Weights of a small mixture-of-experts language model, trained from scratch on English Wikipedia.
Size: width 160, vocabulary 8192, 39.4M parameters.
Experts: 64 experts in each of 10 layers, a softmax router.
Training: a variant of SOAP for the experts, 244M tokens, 7714 steps.
Below are experts of layer 6 (counted from 0) of a mixture-of-experts language model. Rows are named router (the router's row for the expert), up (a neuron's input weights, with its number), down (a neuron's output weights, with its number) and show model dimensions 0-159. Each number is 500 + 25 x the weight over its row's rms, rounded and kept within 0 to 999. Numbers have three digits each.
Before each expert's rows: a language model's description of what the expert responds to; "comes before" lists some tokens at least twice as common just after its tokens as in all text. This comes from a sample of Wikipedia text that the model never trained on. Tokens count by the router's weight.

# expert 22
Description: Later words or word pieces in names of teams, leagues, schools, parties and championships, such as League, Cup, Racing, Democratic, soccer.
comes before: " |", ",", " (", "\n", " League", " School"
router:516511534478488532495478513493506486530449519495470502491528511527474486495509531509498515489474513525503505455532480527487472483529528562542492508521508536480494522505497504473491485484477496460488498489503525481508478490478510497449509461521514509524516498472511432455482551446529493474555500497508495470471531469470556531498541453547477496532485501497548496538462498518525459476510493553496519493485499481468520525528526451519496477499464499518481511487510526491511483486481477
up0:471496520508559450460493504513529523497430478495511478524491507485502505469507514473472464529491520480501504518521525521482512494480556497534504519451493488457510529478502532476463484507473514532535505512469472495483468526495481502536494495537506508525522532504492497530471514500508427525521498521475517496477533508481473462491451510515482511510494546498530481520498459524499465500522522598519488486528476487521479505496492524525483519506484554522489510489496488469520487542506489
down0:489526501520521512506485486484514499486535526534559471497511529488542497510481510514506456498508495544427495483486495497448495519511512510483474496509491517506512480520472515450491553545523545472488496500513504502510526501507468535519497464518493495465479525538518538486518536535500502479456512514482449501495471498509522475530493507518518542450444458499497502502491441455540500497508452478453465500491464494504499526499450487500490511510472502529526540523495505504476479489517541
up1:450498558557512463517473482507503509530516471513517501508520518487490546430499506517504508530507519489480451503523487495482494492521498500519517498457508526491516501453538509490525473500501520540467472487492506467457536479511483525508475476483533516552466485460498477472512482481518490489523481536504504477516496480542523494488530549533471504504507513487494477513517545522476470500518525550504490525475453528504485490493521470496435515460484513559490469511502529508540491519524477
down1:523518489439491504505503531494446515466494550474520482492516482521482478464495509467512479482522502499462509528483473442447480532524526498497463484518513541520476479491502479556505535486519511491488482496524497540532469498517468513462484488509509496510495533527519534464490514508506509476509506505523488495512469502537473517491502492478508536469463508508522512528495426494486485494483468491475476546479512507436534501487490511494504495480469506509482553462512538509545540549547491

# expert 0
Description: Words and connectives inside names of universities, agencies, ranks and awards in biographies, such as University, professor, of, and, Lieutenant.
comes before: " of", " the", " University", " in", " and", " at"
router:486531505509492481457480459509455495503455494509538489534464482511507445501504483524494511494491490553474476486506523500521513519532539524460523495491517480469525455495513513501501488495477498470453473515524495491481469537526430511455529505498519527564488520481472461480512516517482501520529458472480512458462490514477532518464525505498508496529527475530477491479494521507473495454515551564469486494514502529506498517528481548502530486492523528516518476509521525514518466486505505
up2:476507452469478482486502492456466508483483478517553509558524463517482504506464506479489488502458499529513458487522535475497519507523489499528483539548481514486470500528507527516520513471462496499516529495488483529510533446547495495517494535520535543508551504547485481509524510525470499476480538488501551497514474471517494489491512476484483525522513507502528462516531490512470491475517525543479471527483479491526501475525489492536565490544470550495498498536516493500539526503481479
down2:529531530502541505512480514497501513480507498542505497465521454515521492496460479539505504551511498489513492502500454511494530452523478500507496512502503537497477536513493505471485534501571508518495536499510477537504522462478521517540483489500485497492463540497452538476437481464486517505516524509536501471477489520492514502555534489537457517522530499469521450501504479491541475525504450482523493492496509524508538501453427508497513503491490498489484495486532480457527523463502498
up3:512506517519495500477480488439459489512519505497577530510515526488482502497487477502470524526482462509499456516517489501506485490533540534482476482459501476492496495524500516522504506533521478512480517509486465547467476489526557512496463554497500512511524473531496485498473500491489509485456514519442503455530469566515494485518516494452523492504504481531493489430514496501492534490458512538504497539486517504518509499554498491474516484530500522519495464502491489561491484525473542
down3:516471525464488519492515508508547455500481507519466475497466460501477467524512434480496471454520475472531506502534506497487470518499529522528477521490522468467505506464482525450511514519504484514499536466489495490501492490487490465538498468525517498526490498529532562498467467470464507526448531506506486505459489504536454492493434464486474496501502484498511518462474460523474510487492519473524516516472533507485467524496493510516488470507487539491516492484475462503528543526538460

# expert 47
Description: Prepositions linking a phrase to a following noun, such as in, of, during, after, on, especially during and throughout.
comes before: " the", " a", " ", " his", " her", " their"
router:533536488488490483533503534510496467508516522506521524470497492498524471502462490436480486516499512487479461482497483518474528510492550479483451482463521484516497516531497525474523490501494513545536541505439523467490487507476513503476532550481536456527506487472480481464486499553552479523517468537488502506465482500465499476484508503492547526511506513484503499485452463493498529518477552495481460513503523507504527481494461522505454510526499469513517443521534517506502532514537484
up2:517482441527487473491507483505499538509477484463509449530452492505498529480515524516506479502507480483492501543492496484551516534538532478517518515528508542467471433470457524510507471527491485494484533562462491474483485511526526515508495480517508506517518509476465477458479505519535523500467526456521467490484486553528495525501483507501509485506450492486486500525454489473465508488527530497476450494454512524499470547533485476541531512495502503469491492504477482472535518496491495
down2:476521485516551517532485499520476456496506513510543510499481511523422481469530459439442509505500510544509519512509457515501487483478480519543483510514522516492513515504483509495489499509491474487547466454429487506489529505491501487500473537525474546549513472472519482521528492453503534491499446501474484502476473446497527511490513507483479503502497522504523507443538513505544475462510513462507513488540516494482495508553507505480520490499486519518507490505510500495482480457509487
up3:535516481554475527465510531484465530530506528507471517512498493493546510504492544489500509512506505452537468512472535495488517473465515500453505516495497461511528475493525502522511492477494549510480535469523506499518486507490468503520479514531535560470429523480519536510517459491491516467484507450502536500526557486518515486507500462514535515503489546501474508530456500456518502508501498500506512467502477489525499493534496496515550551511531504475466486473502540480534476522473513
down3:575525490482460509482486468524503520529484502497479501530513543498490469453467458481518443536495502510485490486513496449497482521467450545481497529465514492516517515483503525459525535510515528489456521485515514544499475497500504495507534473529495521510500494489516473474507493491550507491510546464508479474519493477511492511535509533444498481492508485458490462502501502450470530531470513484505579498466484471486482500482487502546488544514504493485500486496505481547500507496531518

# expert 23
Description: Plural endings and plural nouns, often after numbers or other, such as -s, -ers, -ions in defenders, forests, members.
comes before: ",", " of", " and", ".", " were", " in"
router:489488446483520459510517514498476495459493520480500456459499481551508557521493468516511501537451503505512462528453519508525480536455523527506452541520476482494489488526509491500497511498516484476496547504512519515504527503552501476500466555481498525539544516551478481492436530476528463477520463496479496517505514477498523526530502486522483460524512484481513476488497481511458485494475502504543493440503493515470480513495483459464559500516512522505499517507501491483502503516490500
up0:488497527468437462512527463502522482492503468466514550519474541450508494484498541481489538556472501485507478497516488437486492533470509527480477504515536522473553491524526501496520504480480501487484519509482528483459528573521513512484532480526526489523488531500457487473526527514480529517500491465511472505509510471513493480506489501532511500541489429472483481482446461489503507508480485515498532493497493534533467485519518465493529500487521533521501476531490499488520469504477497
down0:557532489552496465499488532487536519492499516487475481497488543534464535523493545519511493511520453482479521494497489510542507478529464445495502463516507457519481493514487480447476554508532487492493482477542524495493465526497483513519476554504459527486492511503518507508493502502519484502516462506541505499518485509489497513500536534513528554507452491455529496524472511533478488503483535527533480528476546503489527507523515505463502520463534525509538509543495498450499480488489526
up1:453487509473502500547489442511514506509479547516479529538506502507515491455508487483473486520483461555473497485498509495478512500508520475491468492475448484479531504521508495483508485544569446459517476533472499553519528490484470489485523490529491516529514440445484493489487511467513536550496520498541500491506487455506476526483524478521502494505526501500485524482507539492525523537486509524488478520538514511462470478510487486496523464547501497522487496483494489504525531483441495
down1:524475472517456467501486541493519490475512483480522496494484482519551491460498516481483499553509479470522492521461478503511507470474523498453481514521526476459486443489511448534493518474546526487517497522507501498481455489532463513498492482483511478525504506512512517456504519444538496503504500493457485527474519487511491506524463491473463513494523521503508516503467510526471500496485541471504497510461505494465471581471444495486509505473472501551505525508537493510522505540446514

# expert 63
Description: Line breaks, table row ends, and == heading markers closing sentences, table rows or section titles.
comes before: "-", "|", "==", "===", "The", "In"
router:484557532505517488535447466496481553531523532450500506515475521470509495506474486438549473506465481530518532546519510477503486496492523521521506521475508498501485468553498530515467499509526478507472505513512511517466515492482517481515501522514525478529474498517489543528484486524481512508534507486436507513546518461500484500511524497513465494506472515494518446473490522526464458464508491469517503466513464520509567471478501469468462481515459496509495484530502484518494522486506489
up0:488506511517505540517495475463485449486498509485517470528515511532492479517492517476513510491480484528515531498488477490508517500547562478473475475481479535528505434491521457525515538490568477475499501467497501487525496505507498517480542500484494489461489528533451529477500504502506514485533501464462495496498506521495488492464485490510480533507498505525479535530487462475530449510520530473464481514462451500509486522479515501568558491495475506511546529494452518479532472517477482
down0:540422528505494444447522504537506446494525548542485550428485493497520541500482510532481486525494496511503525479523499490481508516473500502511508438520497469517545510531537494487496532501480562489487502506535470509502497494523480527532502480484498506498504502471503479506476491492533477459496506497521487494485510542532521509510513474489507514471523509514445496515552497485490545470467511507534477470508543524521522498490479542514510478505524494500542487500495465514479510497463503
up1:506468528504517479485520477530510499510461492503517462498544515475525515456482499492504477445495556482514491496477485560526508495485530463541482487499493512493488490517471459500453499541497493484501510445525526485494539511502481498462482535531481508459527495494530474482492510516487471499552455525472487505486446527513519501552446454497489468531487526478497502501483530519507500523474498459545506520511507511500545494469483530503449527526515503520486519492504518454485481461474522
down1:489504514482491496557508526462489487540507479488505450534502527470509477460460506524550510474514517502507541472519513529500510510481550538543489478457510464524502536541510500520512514523534497487485494501484496516489517539510458483499502510490515478531493524463457521458501489531486517486523483521467527420529481490562486524481470531491507522493471504478520507502519480501535490472484482503474494492516471435478494469491493477461514427512472507497517515498465523512493482499498490

# expert 10
Description: Words and word endings in infobox fields, taxonomy lists and table headers, such as Label, Nominated, Animalia, -idae, Lyrics, ISBN.
comes before: "\n", ":", " |\n", ";", " (", " by"
router:510509525466504497496517449502502506523505487504542465527479482492515500520491536533510535429492496494494516482511547493506474486480500517495485534519519529508537491484470499474474517509494508469453475504508530491512519493569512447521501505537471507493516501464558504488459499431506511499498503499518513502470532510515534507539477516523470465488508457486483490480464456520479482498458480492506445475511520509476528547492518499499512473472492432504490514520543511476508474511516554
up1:474527503541529492525491470520503517534485500481476485482475497490465471490523511506518493491499507497452499434496505476534475493492507500512465491454518500498493497488485491488506425534477517474539500473485519481474529483537494511461505519491492453522510488516505505452536495523487481470523484468510529496503519463488484517528464487524484493492459545518513531449463478486567550496490538536493500507468488527513555524474463530450492472506506456503484482504527538486517501464528497
down1:503469495508502467552489529512474513522507492460480558508545453464523507506474491502450533497500501498489519491541520528465523513511504499483489470484457523533495501492499574526490453459498501513515479498492513516516481471459502489490470472511531506456508501496531461513481482503472542540518496506464519507436490513517530560491476534504492496453468510498517526480514461498492479526528495493470505497505507544453445515473514471506505498490512516518485489502503502501489540534486449
up2:457526504440479499473488464507486535485520474531510490486506516484501542526504523514514509492513502494537496511485501474517507502492494515549497574458509471528495524481561537523491479494470513547519517514484549518472494521500481497520521546529514516461489488474469539529528482491489498480480462467514519468522508512470499521480492513474484463509463506465469475493495497491517485462471494490516468521518520500536515501495534520497496500564523441517489483491506498489494441484425512
down2:478532481547470536481478499503505553503484517510474509475500489533451499472485495503489492523554524527520523490511474505491469484527517537493525544480459477467523526504475467464509491456515498523525469506532511531498463493509522470489522497465539554498528471471484527462491459516480509505512496487502538496514514502557518501544534507500521480545493540518487542510477513475535482488499462496490491521506491469494494491473510523441471468485523486464501467483490463469478524456533490

# expert 3
Description: Separators between list or table items, such as semicolons, pipes, ampersands, commas and "and", plus three-letter country codes like GBR, FRA.
comes before: " ", " M", " S", " R", " N", " C"
router:491509537492502480521525525487504482493499465516556515547496475489498516544470528519510514526527546462451503533508492543489488495489485509490484505471501494525489536481532533505480538513512493522481481522526504523505505561484511476523483472471472549511466454485481498493444501534509523473492459466534487473516483500490514525513503529489498505479490509463519498480540538494447484478491493465479521438530497482494552488536533528480487484459460496522522484512488518483481523508480561
up0:496519503518525516530491513493493492492511524521484480485484515499491474468447496529497531482490533532517481537494508505489496497479484500497513526551481468476517490517494490532524510485556471511503504543510481496478516509473481506492514490515449517497518500543472503515468493477455472494510471504509514481539539512522505511560509459492492498471500514509512489487503475560506490493525512504482452536465494462513544494542533532535487490523450442467508491479490453554553469560513454
down0:475503519475547484482493474514502501461479542500538495481524515500490500481518498529514507500482529544541521493492490483496502494513494533505505518451487466520468508508477492485501463474519483538507487489512496503496481540495507524501474519523476477485496497504499466518498489473494524524399488517485479492493528543541505534494514504555461485493496499508478507487500493439536511526501460479476524450536490521526477553526509485433502526526538501527551510512479505499553540505466536
up1:496483531476469466490487548490490516497517485522535505488519511495541518498481563483519491493499473470501494471484484504507544487511463544474548506484484527525558500493528475509527551540507514511525510543532510506488497507456504493520515506483488536500473567482502515495485467516497491516480514495494483504468511519472472483521551492499490510529479460486508517532508432522536497508518504481491468521415454444474517514515504492472497496500476469502491522473523499513549470495525510
down1:507477465547492467498495490522494513524476519495475507518471517501515505512477485477556479481517498468506486496543480453443453512553480525548459481496488522499500497477513526530486466507501560480515490465485496474522470507541490498469465468495493458515469475502466501482532493494528507515497485494505528494523497521514492483490474500515478524448452519484485527492486491511474531500516448506472497481491544493513482537525469486560495521492497535484566524509454501524515549499467485

# expert 57
Description: Space before numbers in dates and tables, year prefixes 19/20, and en dashes in ranges like 1997–2007.
comes before: "20", "19", "18", "1", "17", "2"
router:530477499494492493532518429497487500510509502462497479504510510512510508494519512502489470532473506475519481475488453498486476471497515466509515508504513531527499471529499501487534500505489509477510474508457497498475506483526536479513517498463535480554475484484456505539527537519531511501492504463533529488523564512480489520533469473471479511530470492524545510484458509514512489540504575482509509520555445467481505472513548508475502514486531464506520495529473471545475472505488446
up2:505529525488469562496505478494529516484464537560501505533509487494516564490502465494496477477511504496517501534524496498494508538490511487503474499471526476495528451475534479464533497532472493501516509433522499495487471476540487515486498512480536534499470512548477454503521507532521457472452531508524489481495526518517442540539508484533479525471531545511494514520510484482509514481534538499521491507458506532486482507508424524501478526490493477489483474510487476488491510485500512
down2:532490488528494542536515548483522451489457510475486484520514480488469556498482523521476496518486478464521466481491525556517487545498491487528517506501539474450488481531516495533501480510483518477486491525487508530489494513464486515479499520558481473472519524538505487494542499512510478485469494481537490537489482527508507486470478503482516497528492478470474541489515550531464478503498500530477526522496501518487449500535499508545513486476526515514472532470479514549490483494538576
up3:531459427483489503471456525534495480492519498483491490488528511527449494520506464522496516516498477498535509495486514517503559510499489500480470454514474556499504527520513497521490488493531477518517477488462494510481452493488504490498505485524502465496453541481513509531520482469461488494503531480539473505459479465497525487502473539500505481517508498487466501547481535479542527506527502534498429502499482497517544541527483565521494481493504499494444498474493514552487471494519482
down3:526491531447498477451505475505489494496509532496487517511500530474506528478493510493483476491508480497481448526476504504552492522506511467515494462446483506514508489486538475519513517511511466502495482520532465518500458451499489468480501520520545494473531499499508481531486479527494542473506506524554534519493488526480486444516463544469485503516456538503529478506514477440482547523460525512529460481501479451489520456532477472506519460511478521484493497477493493511495522498457542

# expert 11
Description: Blank space and number tokens in wiki tables, statistics and census figures, such as scores after pipes, percentages, minus signs.
comes before: "0", "1", "2", " |", " |\n", "3"
router:518494477554512532504509495491518452457514472499508515484529506490500543496526487464512475527452506484491462492494470553497460469513504505512479495475510520481475476477484528510513526509485527501475495510474484533512538553517515487478528518505547489466457526474474520456495530491524533477505549475531530493523452521519473509492472497495473548483521504490435499466528491475474470473506466493489473541462476532506523488525504478487492507513482492537563542518501499492512466490502527
up2:522476500489483514494477562528515531485534534496514538513530507484463484438484476493515442531521504502512466485515469511521504558538514497494527530481477507511493518484483483531508530481529520505501514480491511469507510490509523508493503502542500534462488520472492462445522479528505473521525485487518530536521595491479543501505525524547514495467555476477486515450484509538513491522521477498503484508481499537475495505534512529470521502474497500536520462536507508497514492475497475
down2:525487469477481500474507523542471508551472512478471557488486471498496511475533489481513543542525487494460486489490496486474500472478497493548529473521525499526488449497475512520473475507477546472499497481541503463487523471503510500499516503442525494484522493480567491480492447422511533485504496500508505494450520503446493471518497477512534505488543545479469524504567475511496529509496514472517500487528503486515506521482470503493477477512478523527547513515520497496516526502502505
up3:504499500453505508486466529466484524516486494480502494517529473487505547515531486497525509484527482496514525507521453533511485491518526486483492497469432470517481497489556480491507501497482477515515533482506487531503465457519530506463502486511552543485512548492472534502547477488504505501524490464465527450469519451467503444518466502502498506504520499478489493481480511492477492521490510492525499489455459510506500472540508529514436526543538515502468535479463466462499530509465476
down3:501503519464489518501508479509559482474490519459517459478515497502475500476507498508509484503515469532470474538513513524487479514499479488496477531521487474496511455519526437509493503504480498498539476500495541528522484500510510514458558484481485547519520485484493494500504487477492504469447538485541527510485523493462482521487546503502463525496536513554524501480561492558506456473517492497505485502496569529505516546496498497495526481484477554474468536506515474529557512493486491

# expert 54
Description: Capital letters in acronyms and numerals (WWI, U.S., NDP, II, III) and country names such as Germany, Ireland, America.
comes before: ",", ".", "'s", ")", " and", ".\n\n"
router:557520506467514502495503525495524473483484520504546456518477469511505455503469497485533499500493513523534537479521501505502453565510537538539446490484484545502470502469489463470518504523510547496480499482515512546465472490453492542541474461470512520502495503473511496491481496462534485495447455513473464508468521517485518501480502481549500492524475506500502454518489538493500512499505504500500492558485503542514452515489473495501516514515469536486455494528521499515489511509522492
up0:500477469477477473556495459523486480485510510486522493456494491505514528526444467481520478497469507491495487518505479511497567519477527509532504521478493514544473536473503524518462495496536505455515497510537491528486479507498482505458496540515477503518494483538511500511451476472469455489509487492494449477490525476476480512500519508498425536473536479508469463487477503465471480489527513535522497514471505500484508486509541515492522531484547536540530484490557522490520486496544521
down0:474487515500508530520482459506478484536487505476460464528486515504503464481487519475515492480501483471456479464464479514525495516470493535481471496520463525517499493522516478532486466484576488516487496542545475467496489536511474503502475502455578528497482521485487523493498519527503500483500514545499504455457501475533523496516480513495479480522539510526516520493510467549465477483502510488512459529505513513507489495465496489533532495472525446530471512474544471502475480491560500
up1:481521467480522486483431504485508487499464516496505497521465483473524496444521522508480462474478523521510468493496519501513530474518481508491514489489516480467486481496490542496482470513471494488536513489489511459453473496522515549530509487506490485501496528486474452486461454496566516454483532474508517507526478537534514501467485465477524455485515493556476510478504513505500540472454536509515489512472500526524469517546508490557520498497533505507449521503492483529472531539504519
down1:462510482523542474468511513485479520506474446442466465532521495500527481503495501518518511505519488529521533536521563491545490472494549527497488565481534529538505467516517480502547477519496483501549527494468520494461504502503480460471499490509489535533493467510478523508510517522528506504475487516545537495494511483499506496505461454491487467488508512529476546477492489494498436503519468459509505456493487510537477545461489471510467495486492505489508522518501515519523533480516504

# expert 13
Description: Commas and periods closing a word, clause or list item in prose, including ")," and quote-punctuation combinations, plus "although".
comes before: " The", " and", " He", " In", " It", " which"
router:519487469493512518507539530522540526506491513497515461521472460509511495540517474486456469506536467536466478486487507513506487484470494514478467559485506442502531519476527524493493476445500531474482475516461561530517515465509504500506510522520543512527523530492450518520521531461460487471503515483474520485453499514482477521526474535533492524487487457464534472469541479492476505497504490457502476504464479531501498492516508501492470500514479542491501482496546509531512513508508455
up2:451461493489471504486531499518498506530478496514553482528494503438505503471511482480482496485509515460492485541513484429483554489500523536481484506483565492542481472506449497484489485519550492469473482534487483513495475531505532500461460511498478500522468522472528502496541494482538486488490506483475498475521516527481533475496479454491473489491507508525460478487471525479470507463512505517516556475518508495517513516529484498542489480509513451449504441509509489526502494494483480
down2:472494480464479516486492494498485511542513524534523551474501548547501504496497509543446502467449531528526527481524474479476492527466501529516519533495491510501502500476478471504522512492499505478530500487493481514521491502470544469451525479538495490507523489462488471463456494494506468536529535475506494495514486529484498468474475524494501463522532538463521532498472495489496476505496450525478510526508478511505538507505468526455502465537503539563509468498529489508565492533489490
up3:513512477497480518549511493441540491544482493509488500481471505476532531480512516470471527519474492507483537508518527490490506512514458515511510453484558526465543445563502471571516486487511532549480457520469499518476496510521515472491497484494510512487494506478451476456524503487507527491483514506483536481487516482513525436494540477498529501515517507532487471476516502507495553501456492491486525497480501466484547493527481494456512473489486502517521492505455525497491495485525472
down3:529496432484513527479511486463506496546529489496508527514499520498514503499532507466490539494531508513511492524501493527538463453495524516507509470456522488537497487458539506517514543502512507486523523493485484505521473522498512493509461490527453490468512492548498524481529504489499518510480498513505487503465498536535471498499525509519480479512484528494503461469513521459502534527498514495449503476473486485444555517474496508471527463522453476495509510490416514546479443458485485

# expert 18
Description: Pipe separators and semicolons between cells of numeric tables (results, census, election data), plus coordinate marks like °N and ″N.
comes before: " ", " —", " −", " —;", " +", " MPC"
router:495512521569498514496522516491483516478462489526465519497543482443510472473480519488495500536483479469461551502556475510511499507471469520530492490477506458499477489536528496475509467495478494464516513521542556479528538506544522500523509499498469455456449497479514528450521512524488507480475510456474521467480534507472479531531465521493492494486492507522491470507472511502467489500515495474513464536502503463492504533534518531484509490520472510487524459538508491488503458520528502
up0:505454545493473537469542498481513532500468472487477521466512454479489452498500483464483480529462501512521465453493504486535518494485486539544506489528451494484544499483498537483510494494513480546482506535464497481549514512495497482472479538520507486516531482544429503489495537538480494511503504491513502480535490484515487553514524483508503499509509522525528499469507472502492512548538497523466448511480489488527487525517490507537529485502537496505450456499514522522510486463496467
down0:469514523480493512461459519476484473495495490518501532511593514469478528508479496462536474542508498474516540513498497494484502491468499474524496529505460483493555467528495501456512504505499512518479466464485483513493538554458510510435454515501502475469515483458459507444518478494506525504505465513488486491500528509514463540470526521518463492507477522484473502465507517511475500523521466488525519558535494505503493476533501458488477524520509496490531506506512502498514527498538524
up1:481494454511508496531482519514495496512461473496466495497512482522522488505507501515525475512471494514514479516514480483504464540495487492470529514476502507481513506490510506475494512521536536488526471548502529527468475481497542491509487498493480468531526507550469525525522532477550502495504415491437479520509484470539523547515505499443514517531508488522499538496469470442487494513500481488524459445495490424508509511516461485510532486526542494484483529528489529521507524521483495
down1:493561521489506468474492506528520494509515488492488546553498511578532508479484512563484518500514529496488497487475508495516481517504496487469491476497469474513491472487496486528498466453493505523468466479531499482519494465470474471481493524474468537472516458480530496516512493524508489468566505473502500479530551488541479479475526476485536490474522487474501489495502530495481554498513478467505530487516518558505543502472524537497526462542516505518489555490513540524513503487518492

# expert 30
Description: Pipe, colon and dash separators in tables and lists, mostly right after a person, team or title name, as in transfer or squad tables.
comes before: " ", " MF", " T", " DF", " P", " N"
router:510538490494512489486525487503523491499522502534479506463497516450544565511492525481489502519559530474464499498502475528518539477492497495517507512506511486505557494530537508460454471460487548481516547515486510494499499501485517465485497475522510521467468499494494519499521547518467473486508462468473481501509534455461555508514512478451480497482478521535516487535539512488515477471490494467491514503482487461498515515546514440456465504475501520467515470520488531518531494484504478
up0:492486517518492511475525499504477510548504498491505492464495424421479502498499542521505537468502494518519461470521509513529510491473512511481522512521496515492473435506525508465499446484519503490480599478505514564491510509527516538505470552483508492501502470518494506486518505489488506497514497482493556506518513442512490529523542495487460487471482485542496445498489507479515482519471483506501473444498464504497494506509515487497510498491484481505499496500502465495524558515499479
down0:530496468444513487485521555481473499511512484488504496495511552509483490486481523479488514484539543511510530511510477533513493502518470517467472503507525504490515497511489508517500533525521541498495427523525544422509531465473510501491509486503480450460497534474490536487511535484518466521479495496482476451485493508520486506483506512494532499525514495468524518497476463488480549483514481514557519505506489493462505524532487521524503473559499534499489527504523525537426471476498496
up1:525498529507517512529486478487477539526509490518475467519481535483458530473500546521481516461534484435496480528513505520474523503470479561466462480519503510516507519513524498526504514473520529534475496500472526491495483527512511518470483495538502513475462541483477534486492473564478439471502492518510509479520505466526483473549473470511474508542486497467497549492513529529532504499517502441481499507470543472514482516441493487475496513477481500500472523483519473510501476490467491
down1:479471453516543476489540446517511509504480535509544505498477488478540489496462531523512508501487517520550481544527454471530503460514522493536489511480489501500478487488518532484486522500499542487508519506504503512469507459453516476530510484500478522496518480535500479510497475493508462489555466522494488526490502482451504575490506537481489469500534448496494499483511485472507470450464540508470525543478467494492536492493501487518512470526499527497521485493445490460547492502506517

# expert 38
Description: Nouns naming occupations, roles or fields after an article or adjective, such as politician, footballer, artist, director, research, band.
comes before: " of", ",", " and", ".", " in", ".\n\n"
router:490480511484497479502539490513469507509474528492498469508481514498439462521505483510512516494467485486558486507501489461500467516489488562491479503477483544502545500523458513489485518517486509529477495463483538473513508470517497562516487518520527536523491517476538515452491459422472512513466477504431474524486506558523518503504478545488523511463492487492490481489518488503504486515479484547489509508479479519525491528486498473497507507522476474535551532488517485510471518486533539
up0:476521489501524478525507527485487499455466527475551488524515500553477525497453534453512488540498468513471491507514542508491509502492504527490526509460462499528510490502514488499466491464539487477540506484488510520539461514497526499539467488521476531511478490506550479513486476470473506475528502549523514470506500469503513476492522535509511527504547501457496477497486502540507501559478491507533499490518498482438528444495436504486488493459483476483511563492490498508487543498502505
down0:512472457523517523496517515514478488447492517507474490517519535487493533459517466517538483557488489505476515519518475485511481488499509492522492506474502533508535512512414449470498480493486464544494481475462511492490518526495519481579493498505491449528539493522547495483526494495461512462523512506504503483460504536516514490503530455496517510509493459483543509504489489514511509483520546483541492538504461513494525488525464494481487491469483506486477559515540516520491487532520518
up1:486485518532499530492515520505477515521522440468476518478520512505475538504516492519495463532520520526500526520451534545512545467480489510486505514461477471526484512503496499494481492461461518514468500476529502522444490507516489504501499502544543486477472513497524521517492480477483498483455545452422510538511490483474503492517497498531513475494491476460458499511511528450457459526505486522481512481462505471520502503512509453514491513553483484506483549474493525520506463536486530
down1:494521458475505482509508519514492510522436511521523432493499512446513488488452467508528534527536522481473471484504485449545536529497491473487484456455493531565482529511509496489518512530491481489486483515530518485539524530503509496499506492455551489534535507464485483507496497453493538478530480483500523467472493484484495509506507504504486482448451525490547494499544518501498494516525489516500513523519531486472510520518495478531485498485491486513521541500532523517472472524512443

# expert 25
Description: Closing parentheses and quotation marks that end a quoted name or table value, plus noun starts after "the"/"a" like w(et), box(er).
comes before: " |", " of", " was", " is", " |\n", " ("
router:443501501523493482519505513492478485513486538526460545455514471541521516481516480508515460508469546529492531492523524470477503513455476491495526460414506474482523520477484504497478531487468495551464512502501524524489493449521507501517486486486477507532503527491488527519535499525514506495488506520502486543520514532477498464500498528505483477495505587484532509512511540476473455496489519516521492511457510481481462494484524521511519464500506504489518543522536499474524539534505475
up1:487482494539459504485500518559507450482501508466483505478454513468514496470443468493499476504468499519448520497514469493482513488500516478500514485476494483514494539525561483524505495512458474532494484498479505491529483514457485492481509522531448474479523507547461431520542498517437483490493481479474515501488523531521494544530485476476498519474520540507570461477499521521515494536480500492494492475469488503491512507473497473487509498536482515517499493479538481519490489537540518
down1:508495550488497508483534529503513479483513504468499527519482477497494542428494518465490513476471533486487535510449545461491483519507516509483495439473437444506496486514536524511479493513466524517485507491500478453483487486490493509486511513514486489461450474531491472529513480488518494525510508476530482503503493449510465494508521510512538489443500518522551543517489500486536502513528522519515462483561503493468480497502488480520496524553477513488509476503535523483448478482516513
up2:508507505528493502503476526519568500490510500517477493494449516512515509504463525475492486530489508423506503527488579436480479489512491481491518512507490490533501476478485465507513526519444530477537536498533507480465467531459491498482535514486479482528500462487484515527486467460500473521486500490507534470456497452500482468518487485502492515507485454451497492486485490542519474490489505492509495560505502506473518487492506517500460491462524442477513462481523489497488499540497477
down2:446483512545536489537481524487517495481506491516480515468498491491473493591523503476466517508478524500466439501501498517534522479485462498503511505510514507533525509505519449511486528507495506509479477478490536484494519499490494491477482546523510532486480463465451516548491502538477493487486543562517468490510503505494479490470506468464541521447489504444483524480456533486493489478499521498506470546458497513508532523499482498473490491510487492478544521515486512468546493498470503